python train.py --n_layer=14 --router_score="softmax" --normalize_top_k=true --init_std_router=0.00754 --lr_router=0.000477 --norm="rmsnorm" --beta2=0.99 --seq_len=1024 --train_tokens=573100000 --steps=5978
Below are experts of layer 2 (counted from 0) of a mixture-of-experts language model. Rows are named router (the router's row for the expert), down (a neuron's output weights, with its number) and show model dimensions 640-703. Each number is 128 + 24 x the weight over its row's rms, rounded and kept within 0 to 255. Numbers have three digits each.
After each expert's rows: "raises" lists some tokens whose logits its average output raises strongly, later layers aside. This comes from a sample of Wikipedia text that the model never trained on.

# expert 5
router:092122165148138110135125134127119151135122181123160140139114123144134126136177114144120146129172152181137126134131148103139151141135036108089099136166110128098104131113120149148114163113150124
down0:098101122135161103122106114135154107115146089097145116119166119131153097127119123162099109106114120147121162145144089125126113122138105130130096121124125085155090102164172104123108133173119128
down1:164125171193125180129142125157127104096116111135106137144132100158117149143089164146081181109198128123114140128170094162147159135112113169110148144143121154157162108088100125118107130119174125
down2:153103116144121138110112146139104104154143155120161118140113112128139153156130181127132158141149103112108082121130170147101141149113130110134106138140123133103125127118125139132115160096112092
down3:143100088105109114126136079096137110152147112085111084144090099125101151126110121097108127163145123089165129131127141162134122172119084108137117144107128093117122121141094121055091136147105105
down4:111080126126112150125147145120064096130116075133169103126106136148131118116124134157115109125128070147168111133121160131089137120141130120132129135148169178156122128145134129140136162136133144
down5:126118143106117134152105145146126120111109162139120153119087088155131150127140140173090101124123110120123133123099106142167107161147132116105110129089160125115136091081112157167115166124135111
down6:132140105084091094135102113147169164128140114142123168130162126132120094100119135168104159122128136157101140094112150085107145113092114090102112130087135107163157092127127130091106062119125122
down7:127120102095056122077139130124092182094100149126137132130165115109117111124140139127073151146177145191112144135164135157133136164156127126131138115129096132113122130099129162101101123121125149
down8:118106143138157144125184117152112157112135119103144097132113130136120172073154121097136118165129148119194105123155085129136132101131152135125152112141123119131141117103144143108174139137137125
down9:123108128158147171145132121153140150105090093166116147112136112097116141097148147151120136119140134122139128124119144135120132120124111100092124110146130125125118157118133140135164126130164116
down10:124149092135080096132154113114122119139126151122119129182114114077133139151150099151122123128107151124168117120132106176086108132165128138099099118142128134102101136091118126106108116125142132
down11:141078133131152167142136176135144153124093109143095150077078098151149098166152142093124118103103097125134165127103138137126143133120103132104126134143147106094107109099113094096090128128156082
down12:139132130122138110135172083092139147148111143091113127150133135103153148114117100102139105146131103089167140122097116094136132136127160120122153118109112115160122122099143117128095155113138154
down13:082123147115114110095152118141129122149148088097083097141119140135179134125126109171116164126144130127150127106095111172144108130161093116156148121130115084060083107130130121113125138147147093
down14:183159085194143116119137151127109138118179132103165126099080133146145083128118062122146149139145169099183142137142097146134125147091125112101105172134125122159151141105151148111140132153149151
down15:131141117124127085096110121103144111118126161135151100117108145151100091134105126098148150166129175165125137112128083111133147121160087143100148094151157131137182102093092093140105146072174092
down16:130127143080116144114153116120109151129147112144095109130098124130143138116160116086157127123104137123124118132150168094092128093094104144121124117081162139137101131191139094130121139077136133
down17:134121125133155126159095099151143100122117149148128112170182150152142140112147131127141123150105089143101109154083120160086132100155144111106111179149093127112093152141169164152151126158086144
down18:137178161100134128124158106147121091107112142146146119108121094122107163089129165143142131132135144137115137116142154129115151122139125137107170142136090090145120108117126184141130121135144118
down19:126182131067136114108078138146075119086147146133162139096148184102100111113127143145098125145102123123113120094103088106141168123112156099113080155103107090130144097108116117190144108109110087
down20:133123099128162162148087077182129130134207124170147154138111158137147113162124151121135140106090147158125117097089192122150143161133137138129108119190133133105104153103186181132146128074120159
down21:178130108121096125108133149132134119126128116143149122135142103110096136127131150137132107154161108097146122120129132135132121129132119144139173125112109094127140148133161158140164087038133170
down22:107131169166109113147111144138130156158141113105150110097092151159115129144149100110104145112133117119125109151114134086089162163077124130147153139137121105133127174119177141138129127101131160
down23:115129154072131126149131089125153141116133137133156138088152127139140120156118142108147107105091122086138119130077127105090096110114105117115105121132139087078106137090103129133104143128168100
down24:136083109075134114120106133116113098096103154110116145092100154092095103144108123166165129117099197147137128156135112101120124083112074106141124109142127091182118159120144126169125099121103136
down25:130117114130141121110103150118126104133115152151140110123132136145117173131101145151143149140075142142148149114144159098117090118116097126093110078085144083106121083136157127147164119171126169
down26:145127100131158139071137158131115128073085118131117139099133138145117132124100150146156124169075149134130132131129153172138119168126106123139121146117132155140147150100098153115119114125118134
down27:135100129104126102160147148101103145132130124091093095098140152126105104156130160122108150140113125117111143104121173165112142121174110114074150167102110129155095122131074088128112123104160137
down28:141100132089126121132157192094123139094131087174099123124119154162138111109128139131135133119111136123147116161134207091117107148143138111163128136127100154117116114210133163128133159137124141
down29:110144147128117156155165116109121121114158154126062123115202113116076138145150137139114119106132119120149128129135087129095139095117145103146121105138131153098101110132165145151134139157097155
down30:133137152133166129148091126125145153187131104105175123147097121122118124126145107087113111123158097141125125145156118116108160137151158141124159134132137115115097151137140125121139113138147137
down31:149118117142131119151140127169130141109140131115146141161096144152088115125113120125118137141112109120101119155158114072149077138115110097077155145175128116134104094137103122136148108072112177
raises: ",", ".", ".\n", " and", " in", ".\n\n"

# expert 10
router:162164121104183105104139133123135147112158133099115153114144125134122118108146088131106115142118074114141130145154136112165102087159165100119129140137172114097154143167102090119098113109123138
down0:152123132146128137127142107099136158131132133100091118115124088139141120053167190092138126097118174076142141138117106139129156105099107113146138081136055134104114151130109151116164145119134132
down1:094125107129145146130142121106141164120115118117146122109091108133119166141138159105129101104147133153108185134134143150139164158119119121131173135109138133099132113137088115142118131175168094
down2:145160114114161147115125141132153163140101144143120124133158115104109127100115121090097130128132100151136109136097152131152153126117105100131117130135157151136139125131150112167148161130141145
down3:175131119096129146127139166139123089134135091142146148150102140094132134136120158144168099129088080161127144102142130155092095143155115120146147135124147140117172113139102099144116108134117153
down4:102104081125156146185139118136157101103104129130103150118136156133104144103129143124157106133094157169137129164145143101142113100150119118138108148118122111128091160101103151106128107105171136
down5:132117105112119065129113130121123143093186115171140090131160127145092124168113160150115128121097153129129140183133120147146152133113118096157110134115098145103112128128109151199121155144091124
down6:144140139124159123162138122128124138167168107134138135129088139124085115147119154123123151131089158134099119102165137115113129134104136115103132097184108104096120114148111115121120155104115121
down7:159099096123126122124130129141117136118110145121137129111163169142118106089109106093121123099122093121154132117107122087125133140135117100105152109129150148134132104056128144139093125117128110
down8:159153087114169109146090127126154112134106133118105137074130157120122112110132175145133130111103116128134102147086139121143139147107118127166156162171098116128162149107124165124155111175073111
down9:163128133095102090103147132088145138161117118133090151102086127111148121115114154115138157118124148112114151128121162122149131106130159084117112103121164126121115176126117141127100130113143104
down10:139137130094155133130129117119165105165114144147103126169129139112136123154152078173174122154127128131171120125091090113128152106131099102115146127143104146137089149113140148141117136116112133
down11:132139099119109140132143080177104088163140126148156099112159159158127111119080132111157075161154108084136145128125104142145142130091100136140115147142142113136140121146097158097113145131113099
down12:172123092099128137127126139157135123145145110104134086146107139166148141130151127170105137144152125099149133167117136117117142132139103142181126097104156149134117111089135137146123083170119109
down13:153119119120116119128113102163136109165160134130133131145108138132180104141189129093101154080164145169120116112129103101135171126111139146097131119182134109163121122189170136121117121173164107
down14:099137102147124141138152118120092094132132110147111136110145142120137100121144126096125079109152141147124125155135108141133131118141071133089094135147126069150156123140121142123066141127137125
down15:151141117148119162129138122104163137071139087101124121091131071127132114124104125144128142126147093119104134163143141089133149128154126153128121119136140135104152134089160078121102070162157115
down16:149125088131063094111135148137113148128115169173136083158118110158156101152080165137097144132139161144143118124132126101151135124147101083121108114129146115147101165118101107150131096140152130
down17:148142166094141109134142125156142158143108138078154155140123094116125119102103129110146150145142111137123115161130105150082105127123139065137129079137111107095121113122130145133140158105112150
down18:079119131090145148126146137132140149135125141116124135117127153129131147102147121169153121140141155105103118096117107138132141137161063191136124094126076139113139097147091160141167138105130168
down19:089148151124091187153138128107119139110120147135120162095156148130118125136126159134117115165142115132135143122115076140141093133167110116119128152117095113149096118125101131164141092107115146
down20:095094123172121141100102131134115126092112162111131174120128128106147127113126104153103106158154096086147071173122119168158045139121183143140115077096097118137106127113192134106118121106120103
down21:115086130151113094097124081099126091148138101211126151124143123098085166129136116104146129147139111096059072101034156158121168133161124147109128153168077115141106175139163120170116113122145107
down22:087116132145080124118135170099158102131153108147136115154083183133106144129168129157081141118141181120116116099143136139085118153165119114175152109149156143135115152118108144110103117128129133
down23:115144141128145170099122142152115160111124122157093129147153110164175117128123122128155123113109084143101152126138143156137139135174113116120132125095104091129161132154113174132100096132166114
down24:107168121124094106102119126126172182124129134150167112159174121162145179158121136148097105145127118105115075091155104113121163111151134142108132138114146189119142110141171093160150081149164120
down25:121174124118115118094151149142094156119120167138153149158060108072098178116151143096156095124128142122076093052161118110092157168171113117111148134123146161117111106120147112117127148152113139
down26:151143142095120142152135098167129118113129159081142124144140122128103103130151130169117125160151154126129130134113102106127103130196178108120134154159089135144180149094094110174117107095149155
down27:120144128139081115156125113135100126137101093155137110094136155126192132135093160124122120130100125130129123081112146139142109075145168110191104117163124148138100135127157104159140116118150160
down28:136125126144111147163101111155149107117126154142149116097101112103136122151146109125169105149149091097139167134097152151111099130166131092114155093143156128099118107097130171097093130133151089
down29:132119141086127116145119129123128120111111149169122138124132115112131147125096140129135144121183073109151144179136168117128106128133126147146129135123121154115115113133103111179146143166144095
down30:126131109125108181115152144134177121149138130121125096109139119126178146099082150170166105119073174145114138066072105101163106181105119132105126115145121136144110143142109155127159120141143097
down31:124135104147140122132186125111118110138110126169156158098088138138136114124138105093111111193144147144143148093088130162131104155143163137146125074126114147138095104132101134093142093159128148
raises: "ing", "i", ",", "e", "in", "."

# expert 1
router:149102100158109121110154135143136112127092102151105143115128182097104135131108132146121136121092110125113155098095184122125111107124165120123175141121106150157094126139136148141104141139105124
down0:129145129142153132079164100097144118148141127147091121148137109143162127108137149135128114108085121120127094103106134134126136134108122134149161116179126139133078117160112138159129146164149134
down1:122104173100129127101106123149141115150165146080163142154122100131131174069123110085112146139154135171153139163131172131140149099126167110120162146157149109126131105102168154108118179104116097
down2:118173134112104136146109123096127131116123139115106151113133153120089117082093129133168133119129075131121120096124130131138185095168133115105162151137107162110105067131075123108167133111127153
down3:125121144119116119109158121144078092139173142092108156140122133109095136142145120136118112116118127153068137111162106126148163148103151168110142144091092087078117112078141110057123104104115080
down4:132107098209124103153124150130117126099143126129130135121175149130122134097092154121093162151110108172126116179184131160146115136141102137123115136151138158093140091151189115140120147126130128
down5:125098157152106124144151115098071125130167171091163119136111120168157132118150110165124114153121139119109120144132127066174144105155180142144091120150137150084106170161133115142152118145177150
down6:131166130111112126101104124135128071137096150090110144105125122144187142121095133074114148160121165113143118147121140098124083132136137105136170092137125147103118171091133174129067103110130131
down7:143152131185099090103135132140125138088101109094152148120131100130100044165123112187119094131155116108133094104153122158133170078144160115134146095123133142138108132114145147165103132128134121
down8:143154146135104128107128078144140114118138151157169100124103105142159143094140132111119134138093109106122142137146123140092102110100154169117138117145153131118105129134116135094142091098142119
down9:113121096083142144141108123119127148156142181144127131118100165079132103102137119153095117087097122107112121165135102132141170175153205130137119092121116102124134105136120120176131160122134097
down10:144149137147085094126124098152120154105181120123110132126141189125117089147140119140132130106117164126141156164159157107158081114114125146135146137121129141168200120107123119137119120121132123
down11:135093100110139116165149150159168121125112154127130113148142071114123134081168113165137126140157138104178147094120130115116079133111108137140154145140142149118096102116062134156145157105138140
down12:125121167132135109133122130123138148139125141088130169092166120119143108149157139134154143158119123110117142113102139131092147098122092090101086145148120126181117122141097123140176099120100137
down13:102137131140123141120098087120124093163130147119118146114118107167112179148089111182131161115120108105124123099136148084136088089125123144083126084142107126113122111154135123113147141155097153
down14:138129136156143161081153128105104132172101104138130124169057100120130115099153159122108128153127089135108140110193125163109108129139131113119092110113125155105157126127094145131115118087092134
down15:102149140170152151122094118125150114091129150130138118147151118114138100122139157148097148118118161135118086144121146149144169117181128137111146067090099132109143109103172119105101093153086130
down16:102077102094086101146087129127161117121120107068111108099109111141125122158134127116118157127141106157113113113090100125124097143105135145121134142107140183144093093125143107170080097126125105
down17:112098132157110095161133101124110117143121127136113113133142145114155161149120113123134147150104151156141142165108155111121121106132128154163102196119116164094148130113154174069128135127112135
down18:093112110175107151127140163133115145108087129147082140116127112110162099151096102138126120137132145136114195137141078137145131159106161148131131158124096183110102117110129122174119092129089091
down19:164169155113089111092138156126120126123135110126150086121148122138164127113167130129101141135140138146104111179132129126137144155122124158114142132119113118182102194117135076182114111160124095
down20:138088115149128134145143177168139144146117110106129127120128167151119112094110132127145117102115108075102093157122139124121123115123124101162128146088104133129165091104128120140115081107156135
down21:109138159170104121120157124125098134124136150129104065190147116104147127148117129156157116125088092118120170123188131166105084160084110142092109172141155115153132136150101143148150165109171125
down22:151102089124110129123168160136161160142131127102119140147092155156138097089112137184148170141107118125144098128131122110122118144130179100179145126113135149123170154085129183163128121171130143
down23:144125084161143164097152096124166157110121142176141132121137113118155145095141091147148094091142146153109127131126118145118149120149107100121157095125112123158134135119122092184171156140117131
down24:089113124133099124134120112154098145137129152118143111133157131147169095128147144095122103124157095107146126112137103138162080131110079119092122134133152153122117116107095125114105138160116089
down25:151096144131109091132110109105118130162156100176096140098093106127154159137115123092125071065143097118112092109146129102119121135128108113148174138125132111133118144174129106105132096142129113
down26:084114133145137139119203143113136110128131092103150121122069082103143112161172180122154105089176157145119116133128132165112081156144113107152127131173141138094131145143145166097119130149140106
down27:151106175181150138101140097116153137123164133148133151156135117121137098132126156129096165105119112137097112138171142110088152140147158127148110148147150138109110109154143144167117150154137118
down28:134112159120149115114164111170174125144136141136092110116123117122143133112147102163163161109119104123128131114106104110112120118099099102112115156121118087086133104104147139111147151137161119
down29:115147166157116158094125107151123130096151133150159107116095115134112139143124135123131128144130113131121131115135100141132076148174144119109125080087122145149130143163088152172141101170112186
down30:118145107109094123170146140135038123119142131075130136130169135145138159110135144154171171095101130169089109165127082149157205138155109106082126109093121072142148100115139093167091169124135109
down31:115102111190105124155119138131125116136158144129127121089094122117106107102131135103128088106153127135148094148104184065118131153167146114116106114105140146184136115125129096154131136078139118
raises: "g", "l", "e", "a", "b", "d"

# expert 13
router:163148133063134139123075074138108159119137120119110124147126152066110107070125146094123135090119106120126106130093128106148137124131108152148131160157148131169097102098096140134126141119130122
down0:133152135127153126116115131130102179123146089124091121125163150165137122152098120128121134157178168145121127105112153079139137155110132099143127113105121168139103122094126101104121154121164083
down1:125128057100136113132155100164143106125115113144140116097115116131130137139115113116116125071115117118113123170146147133127104110131113166109161157149167133181105146142096135112130136113135097
down2:085098125110099161159124085112117097126143152119136107123084151085118152114099175091116111132144127117147144110145133134059143150130130137131142130164151129175100104113152138127146140146183112
down3:094159129136108074111112088116145129169143133123114132137112146165101126106084112101108138132137152130075152101151161126116108115095113146140125170142127129115102112153180145102113126152114144
down4:100133151154139139131178158175147160139125135132129136101129142124130121094120169150123127153107106138118108128110098137126140078120104138098167115102156126101100129113156126123121110142135160
down5:098106133142149118141112142146137112124143175116125115124171131146109148103133162134150132120193154129135156146147115147127149156143119157128120066114137114087096164137104145104090152163096146
down6:184138145128119125088101112154174094160099126130111129147126125175152124107157145125131112121144119111106111081139137122116107117116151120101113145107117098126133144121150121143091144146146145
down7:223169119094118147128099102106155164099096098088110142102140127160136124152143160139140134127145134131090126157133131158123133129131186121124144088104182165116160117136162105108135099144086134
down8:129127160152114138111116094129099137139123127133144154118118074154162116113159101088080116109118101124095152133128076094139166144096122081124141170115211082122121095080083130157151123105100143
down9:150100097137151116124092110085083103159145148127151152150108130127126127118164133118115167085121117101060166128126135150171110142120124147114129108202199097151148146100131123145109117158127138
down10:118144111129112159160124094167141122123102106124094175182137160130111129127108105120140126155166164115110115143116107124099144155099144145123168170091194138093185096127127188153110128140169144
down11:151117157120152137115158081130135112090139110161151096109090143136145135123123142161127123089162123134125132127126152103120139147141142097164124131128117157182146135129150121103193126162143175
down12:122148137064105136122100113131126149158136139066161129102121129140161092145093144146125101110098119153135146111151186130149113119108166146149114178134137132111124109126117122089109115167121093
down13:159134155125135145114113161132096133126075133087086110154135160125136154119100115131175181127145156151150154143144120106112173163125084142155140124099144116101125143107137116130159134115119141
down14:110119153105128135130115167143123121115153132122144078171144173150102132092139090047142107153095112158165160109170125098117171107112123112124142125126121128127149120122113103086134127087127138
down15:128132121126101083116182123123122101134122135168150113103134124127136087164137153130160119106102167136122130079145146113091137109148091144109142136154107124141107132090106140165127080100142180
down16:151143157122123173141137091132087140132091118136100097142142159105144124117163118079093154118141135145118107136171128132126110109124112162122082130159159123138081134073101133102120158124125149
down17:156139109134127143141132117137118109108156098129180076105141127142157098144090154145113166162117130109164124106122111124114102110117108133150149170185119148115125076147153095126140107078121108
down18:142080074119131122104163110160100147152128123127164113114142088098134130132089127135106157162153108113188122110117168154092134153110081139159150153125108134114124141139092153112113175128137152
down19:179115152123144127132119133141091111161131135103102148111130173132135138136096138111158169138095108151120157126112090138160128145143138138063130124108201150149103148131132129129106169118143140
down20:138118155129093152135114124086105137132125112120127133122157158106151087135103118130145149139113106172105154086082169103124120156102117128141127148101119115138107096147096106156172128116101107
down21:159088162135097191134132109100138188162176106155122154098135119115135127095076125156116098173126115139165114111108115132130174097118117088134101110155143151117102154154138159142121122141153121
down22:106085062107082153076124090130099097120102153159124091152148142168105103102128120084124110130116135103155128150111131130146121136172149090144130160126152163130117102099130151099106115154119191
down23:111124100116174112149132135112083087125127105127154145082125101142100181098140104097124134138131094112108149112119127105109098118129124152102113172142116101121113143098122136148156132126164149
down24:124113111119128120129115101121132124109132190123141153126163147087136121157110136139132141121147111118142126116101179138148089145138133134086158110113092107129159108145105158116163195147115104
down25:163109139095142102111166126112087140082131140131105131133116135099151085121136129140146154116137163119124154128123117103098153143132150116114131132117126158128132129170115154168125109108132126
down26:136110143159128149095130129154114139123118146067142129133118116132128115100098113133164153142108082128114143079129138134118134161127064124128136162151149130137110139141110183128091184144093163
down27:127129141106108128110139101143112154154120104110169133144127110141127112139124121095118144124142108076145140062163095184135190105118122147109137137143170155129121137173130100125104124096137128
down28:129155138077097142123178099152142141176116180137117155090120123122129126143150113122135101161160156111104142143145104090097108166136144106108129120138121128133098160142123128119093125129108157
down29:147168102144140143127081111099159124174102152134166148132123169081142103109136126102137122127109150096118130152143107115166113132126134113121122121152157068096147101153127099148122105121094094
down30:123139064085183114118160104126127084096117108067097130119160161134147109122147145124074143123160130118168133138102144117118130118102123090105111057091102130130110137120122132072106138111091137
down31:104128152176143152134090126078088096137168141120111144144136077165129145112123118127185148129147090134137130118093101136113116189153087179127144130131121117180142105133147166136119126116134102
raises: " the", " this", " their", " his", " these", " its"

# expert 12
router:110156194158119089129107167122120138150142101157154134106134119141127131126128143171128140085154156159152146106108145142131174164152103135122149139068167053121147137126075119117102151105135107
down0:120106127123164094129097108107101125127160117146134117107142128089125108164117117104098126166172128132096072130155154134125165118112120096119107115103132142112131140130129091108131128124146140
down1:173163132161084114104115121100114123116120115106094110172164106095163130144125123141111092122173144093135073121109166135153139149147151136097137124147180093149128122136090147115142123101140099
down2:106128096131115110135151105121114167060080163108119108160153160116139152127123116138125108149125130118137129117171113105113119094150121108167132094143113083119102145116154114125077122080113114
down3:135114116142114136145112125127106132153150125151157122174134151109122112139092124086135148123133162114135140108105136134103148163102117119142118135053162134116085158095142138118123102109134163
down4:102130090125108142107121119163131109152159121136112141121135131143117160134110147143127119173111135131100129101179141105115160107086091142100102176113113175158140115142134131114127093123073078
down5:135139124200087102136122142115182155143125166108139131128090169133092142143128130104174145141201145101108144144118107101140123132147100126170104136115108160125116166148115164147087118125170065
down6:149093157160163161146100179096130116120136127119160161137165131132143171118128085166078154114101147080115125139127147150098146107120107170116104108128178089099100118159137121118103101078131147
down7:130158123100120180126121098176148115103099113106177126145129121094103123123135097096125079109119134122123114119149188138123114070140141110126130139136105087122107131150158102150095089137119125
down8:146140095132114137131090168123113130104101130109113116120132124094152062078080108121109134129120092133096118090125114122176147114140150066113127154076149102139098090161164134142143101127113158
down9:090151142183171115157143087104114130130102168120127115147126115116093100115143133156154122165164109130137101140118146091142168196162157124114157085140138121112132135135109118074113125174102094
down10:154117174160142132154084132156150163116104113081113117130127133109097115176164137171104122091107120155123146134098133127103101115098111119146080149109108088171150108140127134127170129157130127
down11:130144090112108126145055107152145142143150166177102151145137164146141174159093185094159144114162108153118147121155149120127134152148129120074157107112142148102127134137130094109091126109141075
down12:150137131142124114130069133177149124110175133135161128129111139143112137126147080167137147096132131141144126138146114132151154152094140092105144140145144138119149151148138100094135143091096134
down13:110101112160112128113135123136100134119104125156102079144196144135135106112139100127144067151139151079126095123090118141087131137114105162177138127168131134109100111108136135115147143097121132
down14:104157100143140129100108114188091139094189145113114126082152121121164116142123141150136133101131123194092113140106108106116118111132079132117151141099149120161142152125091125128117141094125103
down15:133112108142147162140145116114122157115172124083090142125102137142132143162086117136129089137101118096158165081168148144136104138161126091113126105067129153136106121090081093076109172133124114
down16:121121168078177115147116144105142096109137155084141157115104131151133115112157124086136113100125123111160130125131111119117164143144121156147148158106120145105134150110124136108134136133147127
down17:124134160135144132160137115136138135145124105135126183156077110113152126146112148153114112147114124148118148129113114147114098139163119142142107162120124114123153126128120147084130156108151090
down18:111124122123114135146138136126097116144168151128127134139138160113106082124134120144108199162138139133162126108142109181149146148124092111139125129126123112113084116093153155187119107170143134
down19:140133126130132121126120093142143132123174121116115142119137119083136090146121134182111137096112133141107097137148150138068127180116138172109113141113134141142103099137143112136161160167118132
down20:146092140135143122106102171169098182144121128124145139146103108113144110110150125087120113118153130137160136078141129125138197126136149164142084134115110095139118113078111081138131156146128126
down21:123160136135098100121176115141117160139113100194157187103144143080169136112085103154161139134122141119120181138118152108143118141136151112147111132085111132104088119123120123135123101137118139
down22:143165154088157146177185097143137126105091154109158159125123092106145120098135107139112088141154086118165101120144110157144127078146151117101120193128144166084139128168078112131110129126113109
down23:083132152138088159159146058168105180173124133124129110151129154120126082119170113161160153175117107095123136139134098123130113150147167140102097113108169112140178138093138094137144111140148093
down24:102139130118148087139127118137142149085158152058117114137101118142134107108138135118156101137174137083128166110130099134104101139122166144095143135123129161126164146120140113147124132152124111
down25:123192174119083112136096132125136109102148172145115100147148122129137146107114137118135132131117146137148149144188116124164127129078132176167127130129111158161140095116141121093167115104113078
down26:148107167121129115123153152125121130120107160110098116140123172110140143149096114098118098159152096112174136151141106126117168081142141147120114109095126124154146122164148148103121133137109116
down27:127113090109151162113125124181158135160110135113124119105180113135126132140130117134142128128129118049137126123093130150133128103156118144148100125109124137112112127148113099118190165104110146
down28:121153140136120156175106090127149090164125130142116124092139123111152186133135123146106111124149109087155123130153139089134140183150144103160127140111134115136135088125145154164130093117169120
down29:132141138164140154115130084176115151138165119167146155169134172073116186138099105128110125144136163169103146129093085140091138110151142126126085142118127135142138134150094150131139111086131143
down30:110127140135132162137165153108105102098129166089105128099162132159098142127101095104127114163102128109120128066126102149148086124111165160145143128131138101153164144124113135185123147097109159
down31:119149130168145127108126127109142140113166158135162131096142155174120113108082126098151132122090111175137128144151112108094125127116116129155113125087102158122129162125131108069107120099162124
raises: " in", " to", " as", " from", " t"

# expert 6
router:181151104181125129125132156122122083146080113124127160148152169113109146124126142101118146107135161088117116127117073132140154110146136159115137130114114167087164151114134124131155094097141073
down0:064157098161143064137141077134149119115161109134132137147112117157109105120128139122147117099133091133141131153112135156137103153091135090141113141119138112158161123120177134145097117140106137
down1:123124144121139139118128159133161148135112126094115122161116101145135123086154162136115117158117119115123143133198142103114116111120126142146133131104143151135111067114120117145079136087140146
down2:114147115120124105140107109148105180087122151117117126109115140149154155081138162139126146133148114147124126106121129166108092144139122104098138169157144126139140131123131109158157098144135112
down3:114102132146122117129196130141126124118129147081132125105133170125107112160127138120133176113114124129101114140113141136130096119115131122127135091143101156141150119145133095144140163087103176
down4:117145145136132130094076144146082131127145113149090105097122083133106141092114135130140125115140118164128104101082112158164108105106115106119137174111150136170089147153141116125151139127128178
down5:148097153094118122162168141116191145098173117144136146137111132151132164084116119098160106085121094114128146138130145128111076148127110165161145130119145131104120108126130119083197125104135137
down6:110117076145136114109146153140133134145161140138078137093175134139120103121146123117120163149118125162124137130149159108123072123144151122102112135130135084149154115076133121133148124053117076
down7:122167131106178142133055185155116094116162099090094110096092146139144118113106125121148148163103143136152142083111129165162141077134103157116139107152139113130126108146124154101140139099094155
down8:104113093136123162129115137174201109143148139133143126134137170138100128176151109113142131137143140164156113109157124128140131121129118132119119131093120155138096122132168112123160126136100155
down9:142129121170145122159145109127093096140111090142161127107120116127119109157109124130154161098097142127143171117093143123136161116123123079117103119105089132160110144116126127117119162140135113
down10:122112126096125122133147148118114110155135102114119138149140113108116116134122127127117103118103116123185151114110134162123124128149116139091104153089110114144079106152136112127154129104131111
down11:149122139082091114129104127114150190099134068148154106104129153067104127126154102157121111131104148114124119124116151100135105108125134134125120117105130146076140099155127155119132154130139133
down12:145099112132153162110142103118137120135171110111106146186126097115143132136129122111163137112089152158120083128127090149134081123108158149129106142106088139153112082126145098129142096077117104
down13:140146099112151127137133145105115126118162087161129125152141130109158116096195114111166150115133134080113151092116127124145131158171109104103108135150132119130101134133088117161128147129149164
down14:145121130112165128111085142120115115124152131094122126114153139122073112124125125106132120130058111128132159118116100113138139143111142086123136144139128133146142107137158107183116103136147094
down15:108160124109098137085112111128107135151120106100094123142112105132143146147078151162123143134109131133115163109144099171121100145118114125091163115151129123101141138144136119182132108113185113
down16:124112132127082144096107149150170125133060091161118159126187133150087163109131149160098136128115140136109120105105109123087086116110125115109111115146112157149148070142153150151125092157133120
down17:143133110119121121151137137180114126136173132133130155159114108168133104120100133129127103118146150153143109124139138145135173142154131097129144110171117124128097115114149160174104145144085156
down18:071178142156171143116092105162124130145117123159112132102127101141136130140147149130132151117103157155126164156128111108127111116121068129137090126123125121161099140079155121148100153137140135
down19:146144119129144153135098130120116108076113147098112166150145116110112107134151169142114146158125184132154161132091161141102144139144092145125113136115096093117127149148150114143095137129169131
down20:134177148112095081155102132101157101101147100116122097195132078156151107152089103131119149102107129134132169150123141151140162131134141146069094170141095149118107171160118102145148136132104111
down21:159114156058150133092153149121166091130103119108121140127108144146104128116101181162118119131107097151141160103124123101121136127120091120134122137169107131128140137139118124106178097128094108
down22:106121130066145126100125070166160154101126154125121143107126151100110136128166129113166122118090121173136087140120094160114128152174106159124123095156158050126134140145150144150144110120112132
down23:104106118181162141117119130119145160152168135133119139121124131091124090112128113110083108109134156153125138135125158109162088091142109154157123139123143138111150117153119107115134092158142179
down24:105156132182133112144115130127137125142093100145124174170111118109095126146130102147130144112154104145170119151145137115096133105136109128137151131137135084143120120093133117089121100093156125
down25:160127134161098123163114145150164137126150136162092136125133130105130178143144114129123144151139139126119155147124204158120097178070115121164124146124157140123094139131098147130127149172137132
down26:101140092113093125154087168132154146137152116131095108146148087128107166089131133146167134165171125123129115158132119118161126105133175115178133135168151122094113124102112109093171097109116150
down27:156135138100141108105136093140132142155147119113141152140122122160124129164159148104151136131081141126163178149144141138114102129111185134139137131172167138115146142111148148105091155091152094
down28:112136121105133106121125125091136140147132187130095155141146122118145125158142137134098144120096146121162117120098116132155117177101077112128134130153161118142177169081128154176129095135111123
down29:109110128162142167140156117137130164128128126099143154163135111117137148170141136148163186131147137136143117121080114144089123134110184138135130139113134119116112088119147095130130094130130089
down30:114148111107104114130138124167089100123099100133125120094106154141117137111119150171140160129088138133115136096120127138075136115133114114123144106112120119150157124145134088125167124133096137
down31:143137141125105117131106122143112174166171115113124147131124104130136136144147127111124126111126126151101132108126130119180112122105149108096167125122112162150136111113144169148128104099127139
raises: "o", "e", "i", "on", "an", "a"